{"n_layer": 13, "moe_layers": [0, 1, 2, 3, 4, 5, 6, 7, 8, 9, 10, 11, 12], "balance_bias": true, "n_head": 10, "norm_place": "pre", "init_std_up": 0.0278, "optimizer": "soap_variant"}
Below are experts of layer 10 (counted from 0) of a mixture-of-experts language model. Rows are named router (the router's row for the expert), gate (a neuron's input weights, with its number), up (a neuron's input weights, with its number) and show model dimensions 320-479. Each number is 500 + 25 x the weight over its row's rms, rounded and kept within 0 to 999. Numbers have three digits each.
After each expert's rows: a language model's description of what the expert responds to. This comes from a sample of Wikipedia text that the model never trained on.

# expert 6
router:489482472461495514482497519536496496513538488509502492484496496492522496463524509513490507504574535515534477499550481547500500484461509501472485516460486513489492525529538515500517507485517525492504484478496511505527492498543535514477514531475479510496487538530514501476486504485497489498499480452536502464433517512494549471531454487522558525561487476518504525505539489517491520533470509487454519525489457500489517497561481460480460475549485543514473482493497479529492513530509490
gate42:500532488481511504497511462500493519502505448494474492522535531497553523483486491485491518463490466484539482509527466460510489546505463466500547508451496460520519443516522469516514514503490509476531500494509467488506460483534489501520527513522476513491515484510520478452467483516509472487496498512465461450463515457543448462501461503504524539475490466484512484468498495504477523513498467524483518503516532494485494492534490510502514490527489496516525513464503467469518508500557496
up42:500514488489470491510544477514515503475526534494520488512499524508494519468448464487465478499555488473502494458503497476496528498511470512521489555537514529510411464494491493532478503548533527480487518503472473480491480521544558495514481493504496513480513518570506481541504526499538502550570480493529528488512491507530503528519513501527495501463495499504496495527543511484519516454506469493453538503494466491511500505522528479492456481496502499523482525442525513536504505483498490
gate43:488484540522546498469491514508443486528535454492485496467469541508528519480538496492516478496521546524501495464512534485475516495499504520509485537483470455547486549488498508498487485472502489439496474485553468445523503481446484519494478503470543479471524480488483435498547483499498512515483532518519534481466511494470498502507529505475510519513496487473484536466524448500467514499484492460499537499494493513500476496531476516513502516489492492505495485508505474498523464525508469
up43:494503483495488490502534470505498499498516485496509557472556503519482510504492483534528520483466521477501499493533466521501480516457528482484510529470503468496530492516541499530514498496487485497468502521488495528507491538501503516512503547513505497511488522514484473538466468476495512483503511532493490505499460496492485517565529509506529490542488458527486481526500464486506523528521476510471523553489509495533528502512457456492484496486510469532500502477544489497475516436523484
gate44:428504498508495524506571481465532477483493516499501490501540477494526493505502466502489459490473485527523509500536481505485546468479498494486553491514478470483477512519461563520490520451483483467513503498515504505495470460516517526463525495501520493464473512423480502465479520492470516461501513470485492496525455469539499512479472517482485477522533507524509507534486515480528480447495506502504526514519527526497470536537519530509482489506522489567511498505526506536505436507457525
up44:518517504507483491497536484479530504505486505519484511514488510493453507536478481479470471489498484533475479536482490524534509514548534496475487505507498504472482505512457487489466464507511490503486486494535519495487538496501490530480533489467486556558528492511483474465460503496508517554549476509468475491452501516514476495528539507513500488467457557481445480502478529506497498490479517496507505471517539457487488494492483500498511513506505494545490523512540517497535490460532501
Description: Copula verbs, articles and LaTeX symbols in math, science and technical text, such as is, are, be, the, $, frac.

# expert 1
router:493454528503469505454519481495504537486487491467529539538495523446479475513515493488518504496503505508465456510477537518500520512448468485478487509487492487506483533462500477469538543527511512506531465484500493504494513534528527521503492543494517497514513485479536488438524513539515508504475500502567505494448522509511510465553525455534530518490452472478559502492560474499518491531498524492471497485505474500511511530521510505506473496507510517546511479523474513502488507491515519
gate0:495483513500521522487504533517483511484462473500508518512492484492487473518531494510512485547480533474458464521505539526529539508470545479503533460496516462478501480456514467509482520494472532480482495478495506536515515503528493519526504436437497516500498517531483507488503516473504477469453502485460491472494502527491519514539511472523484488511481499511431501501519486531530498477495481554500458461474554521500507492491474545476470469492520525532518469475492531486474461471488465
up0:525525510502478546469504504481575506464458491508518460511552507509485509485479412520523526453513505529490505508499539496504487527490482514446515507466535444532542541500514484488483454499494482511498479482536501505495466518514516461494474518524498485548510515462500530527480484506479497510536477511531477500466450488512514506534496532502482451514428488443472441528500480511474528502506477494503471522503449484505500489526497512520459539510484514503493504514471483535532494456531470
gate1:494508502473519490548488488493472531439519472499509506516492518479504493514516468497492501487478505487521471489478556493493492497504475473527477509538510486516493517562513495470497515565517484470494519531526463517534487482527484465520474476498468497485517510486513448504509447498450529536520489503499525523447465495494468513529506477477508548505468507506498519482513493494481520487474516504508533489507516536509473505493491488535500477458481472505499532506488550527485471495495503
up1:472509543541487503525502514460519502470531497520525474491480506507495530550474466494540477480482535526502476492507539514546496469460481493511487495510499516534494497496487504530460506506509445475526526575464553486532495505508488505495501471496491482515507498490504544483459487535470495438513562510505498488468508507531464464550476519497462504468448465504500528472499491461485515483499509516470517483553480509465493500533501544536447483513519494498503492512510460504519486530551496
gate2:491478490521507511491520511523517526497525519479496514500508502471513488455511513526542514498479476549491505528555525495501506443535510544501508499486509464483506516517507499453504514506510509495501515461500504450464479493492456479485536458488502489499502486514480489512475527482507481545468516498514524467497497520499532483511530492510496529481537539502515471485463521537484479503537515508475540477456463492517535544517521463488555507522493484465478520511479491518513494509534452
up2:521492541518553467503491485487490510516534503504500509460538514505494487519493472554514526511496537479446507489489531494515513509532511499520519507491508495516497477547517522481504490482492458510519460525507524511523489488496507495504519521506435500511523497459510498479491471549521509497489495492458497456496498460524474514539530482530506466510518507516540486577546443503494514491511519536504505498466479514491482510561534505520494487507478529522497503514507493579510527527482536
Description: Counting words and numerals, plus first pieces of split words like all(ies), con, evac, att, mostly in military histories.

# expert 12
router:477476474488528519508519483507475514491511462533509488478499539511536498498515545482500473499540520570508479501487497559465500491463469523496500588492452518506465505475530511494500497510496514504517511491505474515466520498512511493495514518493514502522521534501506484493529522531508501492504529470497474492482542514509505465470504530511531475538460477517463528533510486503463499542494482452507505464465515553519518499506503469497476526530507522509493454492475512470504484513503497
gate0:501481509506515491520526488491491465512495488536486417493471497528469479506531489519551514467517497527498476530483533478509516475491464480470506541472490495522510515529507485513477499524485532454520502493489465540503508521500515495553469489455494473527523512486491466512494463527474506527465488482528505529496471482547527479504490521496504511476483473502461524530527530488519514478473456510495541494475505470467514501525439526441505538488486490519483443526453506465485512549487539
up0:526504527486487534506514505497485506485482500494492518496518536470484491516514482514481441487518467518494489521483553510485454480474537474496501495499518481498478481504517477511528490484436464453513449523464505519532498490498509495520458494521524499548493498514468485489480500457460487507484519507481475465493506468536475497494495487476502483516471497527479506476494448517483498508498505507502444500463473495455534475509505523494528542498480495501463534519473481519476521507536483
gate1:497510524513496530477510521475543500493492470481501504540492508485480546515493516504459482510529461530493461499518499491487509521492493487473510496483522474547479507492492462460450513506497501476509475548507498491465509465491486545466536489502458474490512515503509488514508512518526534519496486485511524469496456532489517516471536490497513500509465471524476529505504483485506530510485494498518467490514509520489490536486494490495530517472518449497517476495516518505500467481490518
up1:531511493514477512534518482496499455504476486542490451467525492468521481493477487478490479463513519506529518447543482513514524478494513504501469482481482470532476480466487552536479542489472462457517513512515522486496544509479484479533470483508509515464495508516453539527508508493492564487477497527484525474509515546461481565465514496483494530430468550513462532481447476491509483514491469470483481492537494492491520562515533473525496497488563484485537451507522466496491465514456490
gate2:506496492537512504503485473511547535536481471514531503539500460522537495511490485569492516521510462527499501479502459498446499474539503522468494478484507488526473486493454482492528448502499476493530513493536473493511511510482484524489512525478489513526482505498510497436470479508509519519482479479503488465545496493495489512470509478523483481499462538489466478481481522469449506514453491512507505494456545518502534527528526509464500503477499486464505474503507478523515487536502478
up2:479498507501549478470527469531527464541507534513509508513492504527506510476501501505505477518499500559474519494473522460466511523519544509510471509500490504532470497516490491522506530490497472504513544540497538515510500493515451531522502482527491527529483491507472473470452476524512543502503550511527463558530495474500536521539480455539480501521490482512501459556467520477482484469508489543496521463508486482501507548501499506476483489504558480501493492491487474512495502517489536
Description: Commas ending Latin species names or person names before a description, plus taxonomy fields like Binomial, Authority:, Class:, in species articles.

# expert 9
router:503456472485525467442529557493515494522513536522505491523495523457491517438505485508529450470498521538516471493499532508493519509503479466489484463520503530516487492467484544488484523526511492456513516542510499497476500505526515550502530495479478500513503530525484485514524538533508486475521525517521552499484506488491504472472462504529510525535468531496467510497513521536483514502439491480460471484485487505481466504522480466465488512469475522511480461495455515489460513476519499
gate0:497505465525499503491509535478545505476491489546533483467527480499468486514519513493520499467493456509532497498487488482479492465480540516519516455502490497532496479446496521509503517513478521509500512508523481504496525486471544488558523502452477490501498488499483528463516520495490507461520521487484510482499498435518489489522487509553487507549449498467470485477497485501456512580484472513538494494510494549472439471556474520478528507504482493540485473530483461476492490505554493
up0:481496505463521485396535523524515472455536533485579494494471504472467490525547466509492500496474480545492474477459532492491468538494507464503547487521478508519495492513497518502509476515504516504547504514468474479558494464536539498528495498512528495504535509495517498527557549504488516470474527558512502493504527465471523503513500509484454535498467517507502470517518491493532515475505498592546509464528512470500489475517488521454446479495467485478528525477461471513476490494510523
gate1:518467491516459503514528520556495521509529503490447503507545484478492504474484473484519537516533456500488496507507499508471481503562482485450478561479510560473514503510491518492503526519469529487469482492487505509476557524556475489518505517495468497490455529502514487505487522553473493535532507536495472515492462471478491493511540485505473529503478488530519529487476507505501487460485475496498469506514503518477493497494528451503491522535480492498470503468508498483428509501488495
up1:463540469486519519523508494476524491525481492497525463505473499486487492486497478460483528490529525532516486473480504501552497508509520535499503506506509526510482499460521510555508541544501436525508489517499513490510476475485540520490502545483524486478488506504464529507480473494511516481535524476486541509492495533523496498512563511468471519512437508498494462516529457473472499526468496497461472502481487493491525508482489517488506473495506521483526499470486472497500451483545505
gate2:485499567493475508512490539480484462525455488501513499464480518530476501528516496514489505527520479542518510495524506475450483506490469490491461494445541493499477553505505503467514462469519489562521486490467528518509520515508471513478520468447495512491488482518495496529471532500527466532520513495514493466488530471524471490472457497526508536473540498450491492479460476536452499456478461530469497487500494492483539509492501550482484495500500517467462485538500486494491468469500526
up2:513527477533494477496452472518511485486483529476560507498522501502498507532521491530518484510507539522486526493484496511532510491529484483518484550496498523499473492469492479476536529503515452529504493485540513514529476525509484484499503480505498512506504482484461473526458452504488501531525518519487500498516514486481518497521560464515472512487507491483548513522486538508463492460487487480519510493532503500475512468477530486509522496480511447540472489506476498525513502507496473
Description: First pieces of foreign place, club and other proper names, often in tables or lists, such as Gal(atasaray), Slov(enian), Hond(uras), Cape.

# expert 2
router:508486519474506534524525519500492515547522481499517461509476524448516513507558483563510492481557495524508460485499518551496493489458465480490446494501498487523480567499487497479541522478500495463497501526546522499490502508527461521495528524512485493492535533483536517481500478511506507491532474489519470440491541476465520503511470495558526554500478488477482504544509479510459477491499518483479488505506532470481510497514501492485526481572468457557483530501489506505541480485483525
gate0:490512499512462524517515486487537496482497440450506499500528479512537506497535487439506522533487473564474469479495530481502461485488494504540506511497492466480499494512521457498558451505483536512485510514499512504511475471522520464546499503466504489459525537500490513484509467517457464489485529469523495503455471496477471534526441504496494503499480544501451520513514491478482464481481499498520452469512537558485502471529456478487468498476511547493470478465475484478470515518479515
up0:529477505503542517468561534471486477479505489511526521516530525458517521523508483511530481554482467491486504520466524533455477495507490496497524455485500518507473497561497492502498502540492496523497499499566477500512503507493526468490457538501518519534496529536535506515508513524468497509521511528491498457510475475442495503507477474476485467487484553495504509518540537521515538485513491484483570514483478499485538496508492532490477450489503498515545512531450484494473518480488512
gate1:455467499508472508470500538474476530471506500541511502475508522519465512510540451499502486504444538511520474517513565484472503546493492486433498527490533501552480515470482504485494477533532473478439539534493497493533528515516493506457491503472469454493447495512541486469461483478543502541529493493509538467500492473467507501488497465519513457549457498497520520502525501513522520468486482475514480477498470490552492507516466508470496472505458528488505514458485491531482493467462491
up1:523502503504465503532493493470475525486525505487512451471458512491494509501465517491459467529508526520523492483523511480507513509463482464514458542498521452483486530489497510492474541493476425524527530512505483444522506502522519487528520483470476477517543506445509508506488519477506441527502527495508520530471531528481473440531516531466478546493495486510472495527520495489491514524482447493508470525482490497514500487554559496537531483508501508483473537512473478480461488478511515
gate2:520460525478506502516458497526482499533513513501490489510494549507507450444437486496503501503524488514562503521481468517517536470507503474504504467522494494490488506479451511456539491552494501525506516484502513493508534475488453515520542509507501545482506521506519481471500504474495527499549481552490510478526498461476548485482492460469520490497520507467492489487533477507479478494493469453449487494519513480476493495508500497447513482464518505499448523497491518505548483534471497
up2:515509480493500468455504525467504473478517504482475534524547507547505517503540484509504505495492534514455505466474511503529470460506540505517478462490503489478465478532482506467555514516492470504524538543474510453507507482494534488508521515507478521507504499480505512508450480491488518493498503572478487502497479488438485504538542517535494502542527500514485451527512542492510476472496497438469497516481422501498526531509550511466502495482547494478516522531486536477484499483489496
Description: First consonant pieces of split lowercase words like f, st, sp, w, often in building and architecture descriptions, e.g. fenestrated, doorstops.

# expert 7
router:485455488476522516514490508560481527498526515494513514534492529474545479491536462519495463453545542561488463491495556543523494519476507504446491529481479548533488541477519556506535513523498549497483442512528511486513492500510538543489527513492486547526505506491517493519494507490491474496488471499564524451465510481488514468494498503506523496549482477465485511506512458511494502523464528493445487493467469473514542504535513493482490525545498518509531493504450538508501499517546508
gate0:506485541539486497506480458462504498533475557505472488472538505526551509505502504479526517518483512519488463488502505494470491474481572512472504482520516459490496528479515529524463499505491509519532506488504506526530524510466539486513534529462476537543459514516500476486500482473524504470504532517463486450509450478492504492522473493552505563462478517472473558466518509529496522470547490532453459491509534474489510476492476484461484458521521546515515463485512471430507496518521553
up0:521485440554514510485511477487547514514492508482511478515524466498526525519511475498512509496498471494504495521513513520480494516457476459478473518501513491493506524502505539513493505555515496508506484501496507514474535509510587504463508496474513490534493502491503470476495540480482517526514504516514477469484478474507538465457452527450469541492473519484494503480520464502532495457546493506430498533481485512476505523475492503500515472490507541521496503491471457499462511496563531
gate1:520515527528493480483510536489539507521510481527512488512542454562521511491528494454506482500484484445521488467509505450493447496494536507445498552503493529539478531481461506510493498529478514511456546534492526509496493502511528520484471501495462439501501458487516482472474490518491492496495481463452497465519486477454509465494500459523497478475496500533516510461509497531497521513473561519507540498544506513520444469485479507489490522464470520503496554478522502463478507471480445
up1:513537479516506546557504509497498487483497460530518485493491498470456485531536512479491500447477542511518490492536518545516491525481491516498461487534478473479486489515496470500500510503508463482497522518523495452538532510523499474460529481473504511488482484520488486502504509550557488511485510490535453481520531481543466484529561505483501505518474502501534494484520448508491487524508468523512512485475449522537548510521518520494504525480509501504485522480501452521487500528512518
gate2:571498511531488492552502526503506450509496493532511458501517529486493523501542548500476538534524533534539493521493511495447518480524520548485506492516519543534517481488488512474531498525470517525495528469485491472514473493475474520511485510492470528511478482502471524503483517460494528483466507511510532450522509478457505534454500503486525514513519513529507477527535459541442479557496516473497552453517532490454492499515479490471536515545498493506466507538470512503502482511540531
up2:524504443468474524476495521531524490522461518506540508505493507491535552481504525516486506470501519485494508526520492500527472521498505528545487547484523501473479470471531453497536519479509490495520495490519527440509535464456518483470459454508509516474492513500438507473517519533497510519471468540529442492489494503493526527480502500498475492483481523479510526551518513515503477454460487491475502473473495520499555460510553490504527516504467506489504539513503476519500513483491528
Description: Abstract nouns and noun endings about business, law and society, such as development, production, management, possession, rights.

# expert 15
router:471485497485522514449490493508488521473546510470547495517524505474492480526513488499515497493503511541497466504534507554520491523506470526476482536462540497497463516523514524482496527515509524460512470512476505519481516490538517508494478515466523539476524531496518465488501540512480466488488472472503540476483516472550531469528507520533499502541456499444482509507529460504467511538478526498489469515514500490523512525513544488498509500522436500510491521472492511509501520486549500
gate0:531429489500503543541509521464506521499514511529485501465528510495463487482508498487512508492476479536494511506518499499504512477547461559487515497489481462552529503493533494519487466522518527473491536522514517498503516525460507471485480446499456531480571489463532487469494517520476517486494501523495491535437491481492545495508502475470517516500513534524450469520494516500510539483499480500485482484516512512513468495532470496480491477494547523508496469496473489465480510518482526
up0:512461469518523550495518475502466511491502502500537535511552508509485486486476490482495505499500477557519467510491514568510502492476532531456490496503478504494504522478513478496512492469494475486522473488488481523509504488532573504469516483515514499485522504495490530506530505531437510522500503503510497524481475467485525501539492534482464503501472504483471536470491487493459490463511455540507489516516494500542464499509511509529470522459494466455508560559474508491547526517520511
gate1:492552531462484454557455517511518508463530486476525553514527533465539494532485501486488487491503438511535493539519561454510508492479500501488502530517549521519490502503497534512453493520503523501529565523514498494488471510478499491529481512515536505497509518466538463538474514511493476498529522504539481500498538522467491477514521524512554522535462477515527520468476467511499540471467512488529486507482481498495450486502502532501453482489514448477494480532536497512473473474489478
up1:503538499532475501510497549500491470480438502492545488481457482456482495504527515497463484513501533529471461460497532530494483530489480495482467501498481503498503510532519506512507527530495453503494504533519456493446506455514499512456500462500493464477478497503486471539511503494514468486518504515495546473515495481510463522495500517507501501475516509517492529489508472504500518509461472500505473545504523486451481466513449538493503516509512519512513474510496515539508477490481528
gate2:494505534511479481497501524535518516518487455506512499464490486506464493511493550475519508537488497504483511501508508488502560504469512517545507482477498524477456533522515488513532484492524509558500513496514501480485461470466472515502510501422536489490459516467507471491518523510506503558489485485517510508528531477494502486485502526501478506497473487481511482472511493482484504528537509498510529520523534492529529564483530502450508517540487539521471468484487532482531509510503501
up2:483480482489508526481530482490520500522517487506487512489495477494482447505528478498505483526544513487427531508500509477546517490504534501513481531470509524461472479498511497508538511531471469503473528515494498513505475468503469444519498494503518522510514483497501488499476490530521504496522506454517502431514502523489521505550501510502469485509482506487523453513503515471512514498459440454549496540518519506447511505475506495491496468573510525478505506476471482545534508525468531
Description: Line breaks, opening parentheses, digits and year openers like (19 and (198 in citations, references, birth dates and ISBN lines.

# expert 5
router:506466498462519480478491496533501558517524535451510514523483508501477450499555483508462449451527445506525474510536509506487488480480480497472490521468459480485462506464485483518492516530518568478496507554479503493463512474489477510473529531454528515506491516491496459500504535496464446530529477486514536488477515527492513454481481505562528493560500526500478493492495518545471481524473483492480468494457495504475505536514480492451500433521470514530505481474509522518512541504568513
gate0:491494486529544513540513482450537504492505511521519456515517527486503445537531514464441426506491572542504494480466452486484519484495540502511490486496483462526481495464500493512490464534498468511505476506494536519473558514500492466490516466476520481478512534489467485485491513494529529485471499519509489492524520448453525519505454549527497529456505536506440504494487507516471541446504472494562453457545472514517516469525464508463490462530502548550544486461511482454427508519483524
up0:529550524549509574475501504518529471537467513512513524527531500484532513489512469493499466528518478480488480524490530482500495513480519495507525458512533479508490522494495529482527518503470522512499515507499508538522498503535493521512514484443549488503502478500528446517461512532476459509514502518500498497471535480512491506493466502511470508490444544491545498522499480497529483476488488501480489499494488497499503502496510521511504461510506541483482527528514482445520483468501554
gate1:507492442486505487529510486472481465479497467456511479502532560522482480498552493514486505478538473496528472543503517497506495495500483490482509529497482499510519484457528517468512522508543545493478526496510533507493466491472503479495533540501488480488488529507527431506492482514519503514533511510494527535474499529534495495507530499474520516535467522521502529496515499514496509513503533507479488515516493484475470494474474463524503524503475517493533486523502498483511541454480506
up1:527493524487488514489502494528498487499457537458513465489517522452497509494516483479563500542562503523490515498543493467539449472466498477479479490495499526519455471490544496474497534497546439490519501517501526506494545485523467487507495482509482500488489486460499513499499476507495514450504529502515532479470533473501510503476527546494461518509499477504529532462516477490477475545463481527448451504516453527471494495499489502492508552497532494510506504491505488515539499479498481
gate2:492501524464510504480550487500480509508501482547518509488475524538464498483539499497475520529514428535518480521513523486499528468519464505496490483514512496467539500506483547492520522512490485502495538504520543480545489464494492509517519535471509502485495539475462517486420533455528558538478503505508520469532522464512502514452490507523496513497501545456476531501527497534457474488502497486497528506523529488503485511493509478514504461509493502492481502489496508487499488520467495
up2:503510534494488473494472499521546513450522470521505480478569501471554491507515531526527526461482480516515508523480522520528503547466483463495501509460494500499493505488522466473519525529482483493553483499493560518511489532495514579528481528505471492519429491516512573514449459513556522494469494503481503497540489494528477519510489494534511498522500515550529484545507505528534508475492486524479515494491480517524490500519512516484510472511524510518537497506516523498498477513478521
Description: Names in American institutional and sports contexts, such as Ohio, Carolina, Texas, University, plus starts of words like econom(ics) and Georg(ia).

# expert 14
router:464467464520472520499508494510468546537479514492526516490486472491477487470531467526512474461514505525471499502475522487518466508478462478512502563500438511468496529529486505510499511489522493478536472555451510484499467497496481534497493464492468492510528525507499546515506457509472497490517502506506538468497528470475503516513491476514504485495476473490536568527543466520457470479508508500500483460512483488530494508516513500481481486501473522515515489486488509478489507472531497
gate0:513493474451509530541507502523476514530514516474491474521492509478464473450515510460473472480495487520504502474551539503527530543545498459442480491507507511476547512495545454524493536520498512453528537528498451468508502513475486473492471479523491495529512477474490520509474500525509543496466509500484464552472480454519491511527483537484491470482422516504462516509467545534549443508534522516505472493529511513507528505539495521487503474488523510501534510487471494538492466508491494
up0:517546480540457526472532492518486494484524479504528498531531501519499538511490461529549487463539525477475463497479553487477476458497511526512514427469492507505534521487555539538473526490488467500487501506509524488528493497478506529552514510495480515512524504479529515477535546488493463457505515507479498489544507495491525488500530515522489518493493511494479489500481471541505507488505446536514480561486491526455490526505536514533472524495522516509505509525485503499511482490489457
gate1:471478515473522491479529472555528509492509511504489496534513501482499499466522507508509511522486533499485526485476486468443465466539492484486466535486540456512490496436488473467467484465512492524467525529500484498458477497549492538489503539480450475509461502495545512515525507505486514493478514462504499478499491495550485485521491519537502473535520534480511522514524462492519482482522503485536489509495458514482471496484484498530513487478524457511502494505518483483448500494480506
up1:509476536513514470525538495495496545467534522462525451447451538488494477513552467496454483513506495474464510504524513541511478490497521516506472494526505519504470523507488437510538542477490465457507485498488487475538549475500420505478487462509519498481531507483483511548533495511512470473553514500512516481492524512484450515523499496485487507529542534502491512515520515493530453535494465461530488528490486467519520464475534526452440510491462530505509505497503446470509491483497515
gate2:477484543542475503526504566508478500519522510468499492493495448524458526483548509479509509531454510500509485469513496467482470521481487494499507490458519466518482511499475515510527514561470489513509516470483465481524531480482432504484508494514513560560460531498515471479496506507492517523482464467528559498502516501505505505489544509503504464495525517489466533460516512512439480505526478483501514451493533502512485465516497512544498429446515506467497496501500508490551517490506481
up2:482500454485505510510502499446546493485531505466508512507506492511499508524528501493509556521474521488451510473480493513516496494488488513495544525477511544480534499510511508470499555459432494505525540555491488471521518469513527456474509478512478484485496514490472549509467468483490527519517486501506443470489565544483477532519504474538486507494502516539507483532471465529500463484491484481480501501501479506480511514468503483516507556495497518511528542483489475514507480511485483
Description: Capital first letters of split proper names and headings, often after quotes, parentheses or ===, e.g. T in ===Track, (France, Takenaka.

# expert 3
router:493479480450489516484493491532464490471557517530501516543513522512520498488510497499503451485519542556551425508497493525502512510494491493493453500478486509499498498500484504508534485510532489504479426495524487526467499476491531513501504563455507521511518564462469474489492503511476464485485502481508504501492506473512539448495459475510515549527486489438491490507497482537515477497432525479448489504474487513488465504539503490517505491498476521520505467528450479504501499522541527
gate0:517445486516491498525479443523504520507512475517475502490428489508468471496497490508529452521503500513476486518496495522474516461537495508523502505479513484504501550471506436511476451480508492474470482486530474474459528528482507515514490526470515520554456489512483480505519498518502513547515515493525527487502517507497550489541479529511487499482473480508471540517487488546511453466477467531473498506513494497513520491511482510481487487481538539515489510484476505506457511488499526
up0:546456494515485516525503464525478522521491504525543528512530536450501474511496475522488481551488437494503485509544536474493459502468530491480507501423512480496480532501500536511505470450532477471502531523523506511497500488526551486521525552531494490534516488512492469504503502509475541558516527540503502512502530520479510500494475508493519490508474520495498498520507449517512582467512472492493494537516517505476490456467541529539490508505457482477479496492533478519481485479544540
gate1:516510487507495445520471506469495497520505517486481552445486494494513513534502471472486474529500470497542468529540507439502492527535444473481510533550514478505543485524473503510463466518483497485489496526499541492515508517538481495460492468482514473483500474524516476432531510499494504529513503503504473518457515497506525461457536505533548537496445495531529538493540495495514491493470461524504482531443521539506517505482484477526523512482472499503503490496480505493484498512519541
up1:550505534514522538534535512503494517500463477486465477462469512472517483497501511456528472504509516486518514458538513533511493476530498487487515502546505494530438487483473502504497460527519459503513500470515469467490500452501511474508477451520486473467479527513445489490493496515528480490486488493452435496495438465508488491491508507505476495482517502529491500482525520511499482503483509515503480484453431524493473525477543496535454484496477454526479470538466436525508476509508538
gate2:457469497496517500515496501507475556483483525500510492501496509488475482496458529518496472536495508496522499508489507486481547498529542485520512501519545505521471491549481496422521495483481496481496532521516551475488508535528499526526506496495549500463530535513502518537470523468508530526465515487531488488528489476499470506496493505534502499486503500471501522522479483507476520486450465477485494478444557481483496524482499491491499510498493505468488463490455497499523504500493491
up2:532497532532509482525533495523542480497466508494534531515493530491495529483497464560524491528523485479470497504464525449557515496542493518526509563462548528469496480527524448512505481505475463470501504515505498520505494484509532525537471501483480483476493481503504525492494522485487513502490490473475463536507538484481491452491547467562507554520538518510505482521498554512517527527478501498516523510486503506499520543481503485494500491476516507539517533514570491493489484491522481
Description: Word pieces inside taxonomic Latin names and Romance personal or place names, plus French particles de, du, la, as in Nephe(le), Gianmar(io).

# expert 13
router:505507489484486497495532473510453479496524487506459499492492532474504476480549485468524495515540495491549523525500460504500498448465453511484482550480508523488508516512516564491514507486487541496488481516503478506467488556468546531512511529515481533512496505484520486457482510517526431509468466467513543482507487511469485477526499507542508508544489486496520495455510499561478513537444531503497510471462491515508518478513488531447516500516473510509490468508484553489503485501505499
gate0:506477471503466472515481516495510498484497452510466507512483499474516482448515488486536514499471502524500519509508505514504510487480498503495492522453484467516468489517525494536508521492491502460470493497512460500500544465510487477546474486482518504532510499502469474453479483495516533486485477462530484505488468490471494498448480511497543490487448519530429483481512487504493481467470525526492466482480556521466520493501514515458487429488486483476481468529496503436493489495483494
up0:494463536485511507457522472499517443466512532500492501511508523504488487515495479528466493537537523477487462539486542480498507525502543508527470506462517488546503541488538549500478478511441488453529507548474495532503491455467536545503535495498558492451520516489518510487497514474489512481477506481496521460493475516509517525512486487515507502489477522504503498489480473506515491505513503503519461497506520445487505499441499509530518539476522524478507479556463532486501539503501511
gate1:486511497503463469509501423556483460449474497478516509497520493487537513509533516510510453495477476444507466479512521456461515496518505503451454562494475516522507508522506501458514475523492449530499502511490506489522519478529474498469494505487480509503507533486541505485509500506507489506525476450522509503499517504449502468538547509491501497515490489509516547463495488442510521483462498470548506486498538500544444499517501467535502508467513536497486523494513512488488463498481526
up1:522521467490538537558501499473501491507490512477479521528494476460525502486521478512466514497510497540448508488511514515529487485515493501515495479555550479509418517482472540504465508511523465479496525495503505491546531482515536489495463463498476493476493485495497490502493445464518481475474490526517528490497497456498544478528529500484469543476509506502491545519532463479487540503447507461492451548505503518459533559481495489501505484526470495556533498500476480539512485500472505
gate2:512506465493478522512472522523481501461467513501444502517518482507486517516488501460522504540541486528526534528502513501520498541489475503484510506475472502502446498516506510544530486529504497484492524518510473482502477501510529506492527502484495526477483530511463520535452497461583492518502430514504482499549497495535499442434488469534489510498485532498504493521524472556514496519545464486487512513490518485504556514520492547502501435524485481512492505519478516478553468494493494
up2:531491486494524462476521509525497475429490534434506482520576510502509558495502461581498540478477493491486511536528541517504499526475481495519473494517518513509468531525516482494474534471496463464516505537454500484528496474524494490488523490430458474491531509523493532481520497480468484499522503501502452445518494511492454528427481465529520534496495458524478494500517509527537512463462431495474453505493486518518514500514489446511481474494530502517508533534474494502482499478498494
Description: Capital letters and h, j, z, k pieces starting South Asian, Arabic and Malay names, such as Y(usof), Al-H(asan), Bh, Kh, Zh.

# expert 0
router:461469477466480502481501515526483518533513500504496459510471523506472452507536491503525474462499525501464491481509522516453507457484511493481500547505490511528439459464538509504516543530506562489526496515480512518531503499532517517522515506469507514538487516506463505524462517529481487502473469487495517482464492476475497469531473500515503547536444517454483518499515473501453515520468487520461523507493470472516457473563527499476484510551465557520480470468495519476485500507547494
gate0:481474486492510482523517483491476530469531512502519503503484532518503438508533435529498498474501491472527519506477504492493523519512511443498536512525482451559462492517542539532490469525509484534531517474515498481516521505481507505471551507447500540515493504474503508460520500545491531423530502480509457494488481515506521524511421508491550551534508519502456474522487508504465473492512522463494480469523555519449510495495462543522493522499474537525485517466476510496483506524523506
up0:542520528515490465478467491541534514505447517542515509533510490498510509500504523546512506491460471497453459535488516519515505458464507507490555524510570506518539517505515515509512521482482495517482496522511514526490470507493516485512493472514504568570517517458497467440553523539457535509558489530475506459477486473502504484497526521471496520484448519477513444495490487491512516498540506516499510483508533514422510499540477496448485507469474546473483475487506458463476546521522514
gate1:535474502522489456515492437457507504508474508487472494474537523536492517502531475459496445510508506445506469524471539482445496533477516501477514511499482508526483466497524474469486495504506524474495458496492501515510536502505505456507476475444478490477498504514497502487527495512495475523550457477543535483431448474475486512514525474522480560506472506480477562468520500465500515483517483483493495508490517506508524470492491512485425563477521465523505491461528466459487453505489471
up1:485513516517503523530455498481533513491485475527465475486468490532505527513457508509501462462528508546535523463469502534488484484503499515498474510542492489498483499515477537480514516513468533502509488499503495477525497504492492517502498456458476476501522486508477479509514486491488489485507528538509489533455489491518458514512500497487458512501464495454509473450435486473499515547465484503485499526476497507484498538500526453494488487474538465511435514534499473481469498549494522
gate2:567482463504537491513498555461513506537479499479532487544492503477509510506539496522482516527508447494521488507464479495473525509520470536516472459502525510499467515533539492486495490517478499504506523532463518526497468487530474480560490491499540519525517460464471463450494514506501521501450483480503510498486508531491517495552505488515549519456495518488470507484519506520454520490562512502479499458498533511485510493463476489438444489507511456518499525459505493464514470467486514
up2:466506475484495485492475492527528500471519499513483526457460505480518523504519498518519482530515539489491514504503542502509532493525537501525513547508518497501504505497505494551518512504485463474463512532511495471477515507477551543482477451418480461501531500531481505500495449500507513552496584516530510501531481474465464508482525469504506513539503521543567492510504555522513528498516430491510507477500492511530521509553511504474506527509495483519506494528506496496496488538432493
Description: Verbs of causing, giving and purpose plus linking prepositions after them, such as make, provide, raising, with, as, despite.